From a checkpoint of a small mixture-of-experts model trained on Wikipedia.
Size: 11 layers, width 256, vocabulary 22638, 99M parameters.
Training: a variant of Muon for the experts, 945M tokens, 3606 steps.
Below are experts of layer 3 (counted from 0) of a mixture-of-experts language model. Rows are named up (a neuron's input weights, with its number) and show model dimensions 0-255. Each number is 50 + 12 x the weight over its row's rms, rounded and kept within 0 to 99.
Before each expert's rows: "mostly gets" lists some tokens that are sent to it at least half of the time. This comes from a sample of Wikipedia text that the model never trained on.

# expert 12
mostly gets: " National", "″N ", " |  |  | ", " United", "R | ", "% | "
up0:34 48 48 33 41 53 30 52 35 40 45 41 67 40 23 61 31 36 65 58 24 57 64 41 27 43 49 65 59 51 51 51 55 30 36 55 48 38 60 50 49 50 46 44 67 40 63 58 42 37 46 68 49 51 26 55 80 52 49 48 50 40 56 36 56 53 52 52 46 95 55 50 42 49 48 34 46 45 40 67 43 50 47 34 35 46 55 52 63 59 66 62 15 63 69 46 50 51 43 42 50 28 55 67 71 41 49 29 56 43 44 45 36 57 47 56 38 50 50 43 62 33 41 62 61 52 13 74 37 55 58 27 43 41 53 75 71 80 37 47 51 54 52 48 17 52 63 35 36 48 53 70 54 45 49 70 44 58 53 54 50 42 46 46 64 47 40 27 33 52 35 51 75 40 58 37 54 55 60 64 54 46 61 25 78 65 37 45 46 66 38 54 37 58 46 47 52 43 42 33 45 36 56 57 68 42 50 33 53 41 59 47 47 45 47 40 50 23 49 50 34 49 39 65 61 54 48 53 49 64 50 32 48 50 47 35 43 27 43 41 58 50 52 49 45 39 44 50 44 54 47 50 53 47 41 48

# expert 53
mostly gets: " Te", " King", " Mad", " Mat", " Kar", " Mel"
up0:54 56 72 34 90 37 52 61 36 35 72 47 59 59 46 64 44 53 49 52 49 31 52 54 51 38 51 52 58 35 64 35 46 61 64 54 44 50 48 41 50 55 49 48 36 31 49 38 66 52 57 49 52 38 58 28 73 40 57 35 65 64 74 72 72 74 67 46 62 55 65 46 56 38 27 42 45 64 48 26 56 46 33 25 49 36 44 53 75 42 44 35 42 19 52 54 71 43 85 56 61 72 63 39 45 62 36 62 59 50 43 60 60 60 48 33 54 56 58 65 52 53 29 61 12 51 50 41 52 54 52 59 58 27 57 43 71 44 45 45 42 37 43 60 42 50 53 57 46 44 57 65 50 26 60 49 44 53 68 44 62 62 37 43 56 31 61 44 48 56 65 47 43 60 37 64 49 53 51 63 69 53 54 48 34 62 70 63 58 45 41 29 56 49 50 48 55 63 51 46 37 71 41 54 51 74 49 35 53 50 65 43 55 53 51 50 52 54 43 51 69 47 38 25 55 52 42 31 63 61 34 57 62 77 64 46 63 59 61 61 51 45 57 38 68 40 45 48 51 35 50 49 54 44 50 54

# expert 4
mostly gets: " km", "| Turnout", " km^{", " mm", "andidate | Votes |", " metres"
up0:46 43 59 45 81 43 43 64 52 54 64 44 31 39 53 34 66 55 42 65 39 60 55 70 62 48 54 47 50 63 44 55 48 49 42 52 53 56 59 72 62 64 55 67 63 54 44 59 69 46 47 36 33 49 42 55 49 69 41 50 67 67 30 36 50 47 44 65 47 63 57 55 46 53 57 54 36 42 45 41 64 53 56 61 47 41 39 43 31 40 34 27 46 33 57 49 54 57 37 36 57 40 44 56 58 31 62 47 36 51 32 51 65 67 58 54 70 31 47 72 41 82 67 55 45 50 66 42 22 46 40 41 50 57 58 43 64 39 35 36 45 73 46 31 41 53 43 63 54 43 50 43 53 66 38 39 43 53 53 72 37 36 22 43 79 34 49 43 57 41 56 40 44 31 48 65 53 48 62 49 54 43 73 53 33 48 85 67 72 43 40 37 58 49 58 36 46 31 58 58 59 61 39 38 59 62 47 61 39 50 53 45 54 51 44 58 53 32 53 47 49 31 31 44 66 50 37 58 28 37 52 65 75 33 69 28 30 27 66 44 58 37 40 34 53 52 35 48 50 50 45 43 59 74 46 49

# expert 58
mostly gets: ")", "000", "009", "022", "006", "011"
up0:56 69 51 56 48 34 43 60 33 32 35 69 47 63 84 78 62 45 55 37 48 38 34 39 48 58 48 48 65 60 48 43 52 51 46 51 62 26 50 52 54 57 78 63 45 63 50 74 59 52 45 71 59 48 47 60 63 36 40 36 40 53 40 26 58 33 36 53 51 70 46 44 48 55 53 54 60 38 50 52 61 50 47 31 70 36 49 38 35 57 45 32 31 45 36 46 42 45 50 47 41 65 60 39 45 49 62 71 45 60 31 40 53 55 52 44 53 52 39 35 50 59 71 46 49 30 69 53 66 71 47 49 58 60 40 32 59 81 57 49 50 52 25 27 57 49 47 45 57 55 54 59 55 24 74 61 53 44 59 24 62 54 43 46 47 41 73 52 44 38 64 47 35 50 50 56 56 61 52 39 60 55 53 42 26 57 43 53 68 56 48 68 50 55 24 35 21 49 57 65 53 31 50 50 22 49 23 46 61 55 34 65 57 51 43 31 42 47 48 59 47 43 40 77 53 46 43 35 56 36 51 59 57 39 45 58 67 57 53 48 30 40 63 22 29 59 64 58 36 58 60 47 59 56 54 59

# expert 24
mostly gets: "er", "%", "OR", "MA", " mm", " kg"
up0:56 43 38 41 47 51 46 61 59 46 36 44 74 44 39 44 22 28 59 60 49 54 37 67 45 48 46 59 46 43 44 39 40 49 50 50 45 55 58 29 49 70 57 43 52 32 33 63 56 57 53 38 40 48 70 51 58 70 44 55 45 81 31 57 83 49 22 55 42 46 30 67 45 43 49 53 67 47 39 51 38 53 67 35 55 65 64 44 55 58 43 60 59 39 44 55 75 54 35 62 44 46 26 72 46 47 42 49 28 69 56 39 21 54 53 81 46 47 52 61 59 52 40 55 56 51 61 41 46 52 45 63 57 55 51 52 43 49 43 56 35 55 29 45 80 65 44 34 43 62 70 50 21 53 62 49 39 49 40 29 69 46 34 24 54 71 58 60 42 56 41 77 38 65 55 60 44 61 64 68 35 57 71 46 46 44 49 45 55 50 24 68 54 42 42 47 64 57 32 38 32 43 47 52 55 39 35 41 37 44 43 58 53 55 33 57 53 55 52 54 43 49 41 65 37 52 57 46 46 51 54 44 60 35 45 44 46 32 71 29 52 55 55 24 58 31 65 48 44 49 48 51 37 34 56 74

# expert 9
mostly gets: ", A", "- Coordinates: ", " Cor", " En", " Bar", ", C"
up0:60 32 39 60 58 20 45 44 51 48 67 58 50 61 75 63 46 54 49 48 53 60 79 47 53 32 45 50 40 32 53 59 75 45 53 47 40 44 63 61 62 38 59 42 36 73 26 54 40 44 39 48 56 50 62 74 41 38 59 53 46 45 39 60 50 56 49 40 51 43 19 32 66 58 40 72 50 50 46 60 52 50 49 29 33 60 48 28 64 59 44 28 30 53 52 70 59 55 68 64 36 66 63 56 36 45 75 59 60 47 52 41 68 37 51 40 51 37 63 64 48 62 55 54 60 46 33 48 37 52 40 26 38 44 54 34 50 38 47 27 40 48 47 49 64 28 59 60 52 51 53 58 43 47 43 37 64 62 45 49 58 50 41 34 64 57 49 49 54 56 48 52 55 47 39 60 62 72 41 28 46 47 57 41 51 52 37 46 32 43 60 49 61 43 51 47 53 38 57 37 46 66 44 31 63 50 42 48 48 59 58 19 30 63 83 65 36 52 67 65 71 50 30 39 57 40 63 44 59 68 66 43 33 47 43 32 49 72 43 55 57 59 60 25 38 63 25 78 52 46 59 47 60 47 55 59